python train.py --n_layer=10 --n_experts=12 --activation="swiglu" --router_logit_norm=2.0 --vocab_size=2092 --norm_place="pre" --parallel_block=false --optimizer="soap_variant" --decay_fraction=0.908 --steps=3906
Below are experts of layer 3 (counted from 0) of a mixture-of-experts language model. Rows are named router (the router's row for the expert), gate (a neuron's input weights, with its number), up (a neuron's input weights, with its number) and show model dimensions 0-255. Each number is 128 + 32 x the weight over its row's rms, rounded and kept within 0 to 255. Numbers have three digits each.
After each expert's rows: "gets" lists some tokens that make up at least twice as much of what it gets as of all text. This comes from a sample of Wikipedia text that the model never trained on. Tokens count by the router's weight.

# expert 6
router:132109160200153125143151076182124153083151137134151158077150119110131103083114141135120117157133131106123115138124050088071132124158089082140077116154079108115134118091138133137105134142095135168154095082179121099187124148134079131085072158125139165099157116134152129166168169153175105119165120088128110077126118150145174141131121143108079144059085123104128104096100170155221125115123082128136123078105159164098064158122097108198163076180102072173110121171080078133146130119151161099143142140072111163110092101126132180084141058129139106076155119121070107129129172125140093089140111173128198082108146111150078132178104174119137124174139127112139067122074121163192158116104106123155199179154145104122113129155096124056125145153152105077092126115092164114192099127117065
gate0:157165104108138153142060109200103097055137177168127163084136120132136132131142152152136136147096062090180175169146077092176157119103097153146177085179115124098085097123157141119146107132175139120116134088082086146150114114116093177132090175097106140090080149181169141126123119176115111117082156128188128119155170141136159115142128066151174112097146142105121118142155175118148103138073151124108141082111174111146112104169163154167125109140105096150118134190157133082163082170081120093138111108133129139151164169126201174122199080125156107198125130118140114121155118151164178174122198178159146105136169095126142101161128174141168146088127120164145151134105197121105081118136093210130193136162152159066162138094130083086144187121116077160160074154121153140129127131088202
up0:132096139089122096175164080091148158131122097154141135148159134079117151099187156095157188066129075144107135052107062135149121112104098099118128170157092143086154152121126133137162119161141086121131121111109151170179076156150103154143116120131169166135182196140190141049111136100133125157147104121117089175078143087098113110104108143165169105167189134108099153132112145170107199135141091112103076102177100136201099155152116019089175144176127136140140175148172165090123179137133155123130174117119105188140124101140163144126109140137166109113086108147105108115057110112096107143101075140071182092134123087144152165174152098106153110166123127132109106145114037120160132157118153095088142140134139131080115130137152092209125139212141178163154163104106162144146160130145090
gets: " C", "u", "r", " m", "n", " A"

# expert 2
router:144075117130110098134151087131172110127109140092107188173136146162112109139085135108127162124098059118172130180137180079124106171138167079109138102136172121159107049115199101122118097110073160071181168100135069122127113122181054132130158123116124168168137077159147147097143093145177073206148107178147140123104108099093127169126097121120117147152072073158124159081153120109149150119123103105193096108136113084117122138121110160105127188126144143127074079168143134095138058141131121136083043066155128171145146154102123129211097136097149131142037126122140075128143128125152165186082169071076108158111161145142171116109096106093142123163124103096173154159110149130084155157128144119123068123147138099117168138205129118133094127122134140070098107144102165166145087150090122
gate0:089119156129108156139108110089216142072083069109147129182152138134181137127135104152069135085118126158153121122099111147117223153168143128135118110081147095157167099042085144116131111100086142160116172095116123117143167102142137163116069127079092172153134084095149147157181057087136100074157062158167166125082148113100007131185132185101090082136105051069081133145090112103139084088153103187122096178095127119137112112105149127109172131089098132153101165174102127118070134145148138151082115131069169159122104143109124081105128100102111094147106125084139188135182121119075117138138098105174135154120162147155122117099160151132103144147158198124143119127125158165116169149160136096097139138125131172112166176104144149071100136134102143109151119132173136131100075145149141
up0:178154151056171133119139182077160141157155078121117109063125150167123099146115121131130158100103151136117101068130091118115091136200171185148102162140117070134140214138087148151121112076111172179111147101132103074138086120120143166095124130119110127110103179122184130118157059133123121104114138074178132101095118166088102109126127173101159124131108196114139184153131139115089125099121108138091066145135144189133094114118106119148155075084095166111123127107121080095112166139109076099167114150144109225125098134146116151046161090158163161096133148143144198110153126142116095099130164131195123101198101132132161075158135126168141169145127101175155175093101140116179107069105131188137130165097129106108114151123159097092137122138167083164149161059071094119092173112131072
gets: " ", " a", " M", "h", " f", " c"

# expert 3
router:105118096092142176009148153146178108134075119136125125164138126132106108115072073120120166139107154132102084096135104089138154105125093134140163173091116096127137121135082137148147071097106146137097095113168166105104143129104139097114068100138169136095131127168154093135187146161112087116145148130137126137177105142059101121071145115177137086107173064171116127140123147105151137120115176170176160145129100153113160130110126082137163136052148135089102159158165153135086113167171106153112139161056172145144133144104114152145163145170192081086116176082098102101065160085138089103096134129142151132089057069167114115160148143178169089123165105086146125143145115129105130156134148089178064148093098132147106089099080130190129142043190152155197135166189073132114109095146149
gate0:104161218087108193125176164163089048128150150109114101148103114144118109142152150106145109094070139099082157151134198184057180174146131117071132098119149110151107118150106131076112145144117129095023152135147146122131122150081124114114162112142168139104135113159128100103103117101163150105127165141160083113203120106080164128147197127118120178091074145117079146108202166133173144069147157152156089135153184152203121137094079118146142127136135073129090159074141138109091109132158073097138138146106182129084164128036161153135149181143101095135167188174126115115127125091099141097113143159117162107138129128069123130182143113169127118130103085150096149180127113111142131067113075099088124165141193096171157078145117087128144120101137156111144133118136100114159094149171136
up0:126134115161144143176098078128115115151164138075160126153101131101161025114090107153098147118099119148085064145104074104019145130144151173060076174184146120134104097118148139109174153104074184080152125102166124116125151064158087067145119136108102146113094139081089105178079120104149124155105173140149131157161105166108159119165166197100111146106122159092142142131156155102162103150163163152122068143106142138109159164137138148152146137126159177162191111113106153104231137095188156114134102146176104133140125175141142113126104170124105122152117082047111105195119092093131173183144154140127126150085117107098068117139137168132119178158069131143092142101159115096066138129136135144131142138073206090101148114120147114076112106169132139104143098104095124108107187148134112
gets: " |", "|", ";", "l", "it", "g"

# expert 10
router:102121103118184105118161104145123155146156153155119141135135126156121120100151176116079137126125095117128134130124158093135088125177111148125116111121122165127138129108165122129132128171098142150097192111147101148242164143172034163126165143129045205167105137177124095181136136185090149174115120113123155086160127176122113159183138107156137116068106095113161099165134142063156142149098101173133147103115128104079097140066136087139131157059073091119144131133101091163126082191158149147122090060143098146161144116111159127136127162088134120086148158098074139239124140110098095136164142159135122127158120141144131156145105095108094153149197142187090072136141074063065118112149083095075137138162126167083173157115134125072165140170102116134102100096123130175176125153092075
gate0:123084126125156155138115077124112090134180151099105086115112119112121135168121156184193144120114133134164189125177128155079071195132136149069147067132119120106094204093091191138123103090119111119131137088104122147174132161143144090064112138094124168170098097136160090096118171131086179176116117140125217178114114174110134101131089108149116079148106086139171128214124118100168162106118190103147102145136108104114155107132225113138121116135098063144144175101159075142138122139105157137111136151118093128127163126106146145086154138178189135069127124142131160147111098194092092097082105141076113080093101117117133116156129119137150163069141157174125121117236105071145112173122122105103112106116116093158158099173134043105145180124138121121133136173169077153153110154155103
up0:117101137120107149081030125133089091126134101117096096161115155108111142118095125164161159151170116136112094141119189080110095145137097059136119148139134061081124105156127090173160151113123197134084162161149168170181086125111163118135094161154050136140156074119141077140120086141086141219116087110220112109158185157121137136163085105121154124136123137111133109181166105152087087105115115163126189141112102098135135130055156080166058128106134089164121146125100126132114112083099111150113169116098130116109155132103182108098124119135172168082182165126103127145130141119128084140100075102130143125095102060156127147198129126183088092128130130148138152239106112095125112165142150090130127149099076177157139070133134157111099132150105121159135116144077143152165070134149046
gets: "\n", " was", " is", "2", " 1", "1"

# expert 0
router:132116142120122078093117112159158102147106106090123104077087111139109169131159131104116112087181135188147158132132128111113128151122156159148158139167129026114079102096132088107049106108139120105189078084098130175110129193125112099092106171159119092082111155102119159096154175084103128087076140109167109133100143180104152144118116173069142134077185132114099102087159125156158166132095116116168157112158126135149152169182134118073144128088157160119125144085079117173153168101130106144112123149105046155090126129137122146121144099051140197124177061136150154086126128167105104135165186135129161147100137097097136112137106084207143151107125170122095141176141064141100177105164089136128179126162146115113115117068165103123154166194187061141065163158187176140112124159103126
gate0:148148120103140112149127112126075075109141083088151077120125117084127095161080121142145135169185149122097162099143103095102121141119164158131146112163107142123122125154176151125126125133146128123102108078137162138126155074134142142127108152130117047155088154142109135127203155121104143172102140099125161149111050125097132118114097125147175138139137092111155120097110125174132138106114139120153085158186118106090190189129133167195154128141092131054140169082092113094148109076075092140172128153180072190066169095157217172156161154054181157108135132120121116083088164172183174139149156128134143099120097118135157171104209141142175087099117083037106100079103073130206130123140113113126113165050134113129192149140154142146110161181136160161101113172154094150159127124148105
up0:148120170136206099169078157172052081162166118082162148186129099151090093134185163109115143089155174150150120165069124165221122119165129128086085136164083072121111123102112153144131124109113136102136199209134103145145135156202162080133156173098094096194134116127158122152120146059116144153125130178146160112132125125121183139147148146089099129124121137110184133109121202108145179096164088075077087126113123168163148103155170164131148151147118117119136061135114142141118107104078137122114134132229075158163137196145136109100138080136140115133070150139172156106081130115117093158149135089125098105103146115119193104156139171168151110133167104138174125153110130152125098136115127083108078107106138099090083181084169133107133119162101104171108141176124094086079099144121163
gets: " the", " and", " of", " in", "-", " to"

# expert 5
router:107137117096051083197072148179065151136115134112176093093122135078140094141158094192109144145134110071172125151136118145133183173145191158147036173137120148171122167127155184091141154148137147131162130135193117116121103135109173135095145157178095193083094117112134125186123166122133153198124174123126074141163160143161180132168121138129155151147112117098177127175111069185087086143142131127109118080132090104140163137175063172135138156121117117101104146100077087149132135086081139188117142123159152108128191121132136145166183133103100140145147060109160091114167149166095158125136098140146139164131118161127128146109175153130183077143174169111118127103160090135023076082141072115095130095130109088103128112097123098074170143156145141186150127112090109156117146117113131
gate0:095076130127093118136122188155051071118098131073149124122125163190145129159124067156086114130154164167087172077101133112097132203117168178111123127118070171157111172126187140062122126187133109105172128102124104176139173049152134104075111112148112148099138172156126121174163162079110115089119132114131120113113108089187108147138165096063108149136069139076136103111108104152124149161160160122132130155117102106145115134065060118181127099124084104142145093111055156166150057099106100102131120096142086100196096155099161152119093107127085173153128061098119154059120103122092205157131087151159118144095150110150115077150165140181147098141154133108127140131122153156124124097135091136175103088124113165127182064097122160091162200127128138147147113113110107164145110178135090
up0:164193114155167100129123105145175097121112186119188135124129123139090147126100133144110113118141176139122108127155082148062159096134082168148131087099151152185053127125121125101129097114095113090118121123117160161145152151099104150080146122100124166086189091120146111121128125131220102083147205095180103170186092143121139123116122096147139142166111160146144173166115149157126199184201097079149120121129199097087090089141154130102133153159130168120097110125115135090142131112117131155087135170069159110120155093113179087167113146088160155114056129121128159153070055203114150119151141104104136124093145085172094129130089052165165123085144147095110156111126127075154145162057151169101145107122145075102130147150138132055131118171178178041133141078146123129135120091121173
gets: " S", " M", " L", " P", " F", " B"

# expert 8
router:105183063084128147108148124126131096112123137142101146158150149117110094166139139185161108108082099101109095154102157119146165144169069147166101132126090141084158122145094166181108144156078072071065174150151153159127137118130157150136136094114106124150102124136043141104117168092221160106166127087083108111123128125137128097081145050155135165173186120105099135119115165162095083086158068136109131077148144146138131099099168116108077091162117141102134119175139055140154077169137180137157184135158087151126166102187150103080109143137130084230123086110131112162147120136118159179146113179107107131134108126103090141175215158132158106119080116134073101114134154144182122169150118172116181110146182148127131101183157173115124117174092190139106095127130088101184124093141136
gate0:099151149077146129190181102124128229132119141119149144174156112075128154113165106136172122107136130165192161105143110120106115138097058110120091171066149122149189146085145150133147165136166107136097166107092103190172090134167100134128160154082152122089109150079094162107156134085178123083128084118132137151136157120080151114129151125165183159136209106113173169125136162148123141121173082124097208140144175212129188095169081164165073158094162144080137087096121147095142103187145105135127150132147125132130078128148125097127116098094151145154105147093129131146055143130136126131134162096144128071155081171124146132138141057117122176165027105149069121091092109117151148148140124126169117129113179135147125087180169152152092180156127126112101145186106140117100184083152132
up0:159139113132160099159145126152136104096121169111159141076121116108128159075147146108098114131015107171072170126159107194142141107105124077116111154166197137119119148141177070091132125139157106093123147147126132148184126124127151093126153172122188148123110128192130129084128161146114097183082161108119094173077104186168109098142152123155161106171103094135127071084187176100125139103089098118116121155173111132189157154116115101165135166088174124146089114084072077084141126170137167167185132076137127181139190093190096220140086184121159124186112137135151114163159109154162169168151079141115130106103115145135154151123120181134124147121107103134103121167124178128095129100121105098215159163094150090142101097095155093116091123164117119198079124108132127083168163103096096
gets: " of", " in", " |", ".", "at", " on"

# expert 1
router:147188124153079164167123149116097123095123147047171120125158096145134137158178211095146180167085139153121105125089126108138134126134137111152123103191105135092122132125136150152127151141156119202156144097117155147135143119109078103166113119178199170174202165149103118155093109115080060164159130150094182097105113090137063162101140163119108065178156119144136140162105136086148082081080147180114080097154147116118135145107149135087170142141106113144148151146129132101123102138163090088090141167162185136143162128177178118163188078177111104141170147121112175187150072164126112135119092140071110160106173147127195127063152176175093127162151171093114129093113129088140119088086169161150144148110073154108171151158139140107168066092131099122046126144107149152128152156174094
gate0:114136088167106148142097079170099109200097116096156157167155145126176128138140167114133145158161153159144146139098085143135128129126126143122098157124198089095184130123090125153079108201190130110153127095134172091103152078139077144113162093119203185174121081102102153160114094055163097184161163107139183101128154090170104114156146110096147072141137103086126140094169096157133094162169138045145108086145113137115144112124149095148147141160138111128152121091118145094097201135123107186118068183148094112143164114154147076149095137201074136136105098128177126154161082173135110136128187167060067160188119128160122130099124150152116141138077165104116070104170082096147120083071099157097169131119167170152102140120122114161104141106168159157118156118147178175066136150108093
up0:102143098172167154143160120170129094103104131168112177125161149163064124164107124126079142169139172098112093170090124105066119103125124180132084194110098068143157165128112154112115174130110146104171131118146152154079182121090075147153148107085129139160082174154163112054109091145089088134099113107070158116167132147145124105128138117181100116155150112078120135160129114165116114181170106105097122140101104154094156128083179120137112163129078160104105137131142130114109112104152168144119057119146122119108132074096075187117075136038092149119144142105091140086123158151132142119185116191201133163159100152136151093055180201150156156076162035115169136059127072122108087132157118156109111164109154109094091107154158132063090112147134163148104156117157122072083125153138152
gets: ",", "s", "a", "ed", "ing", "y"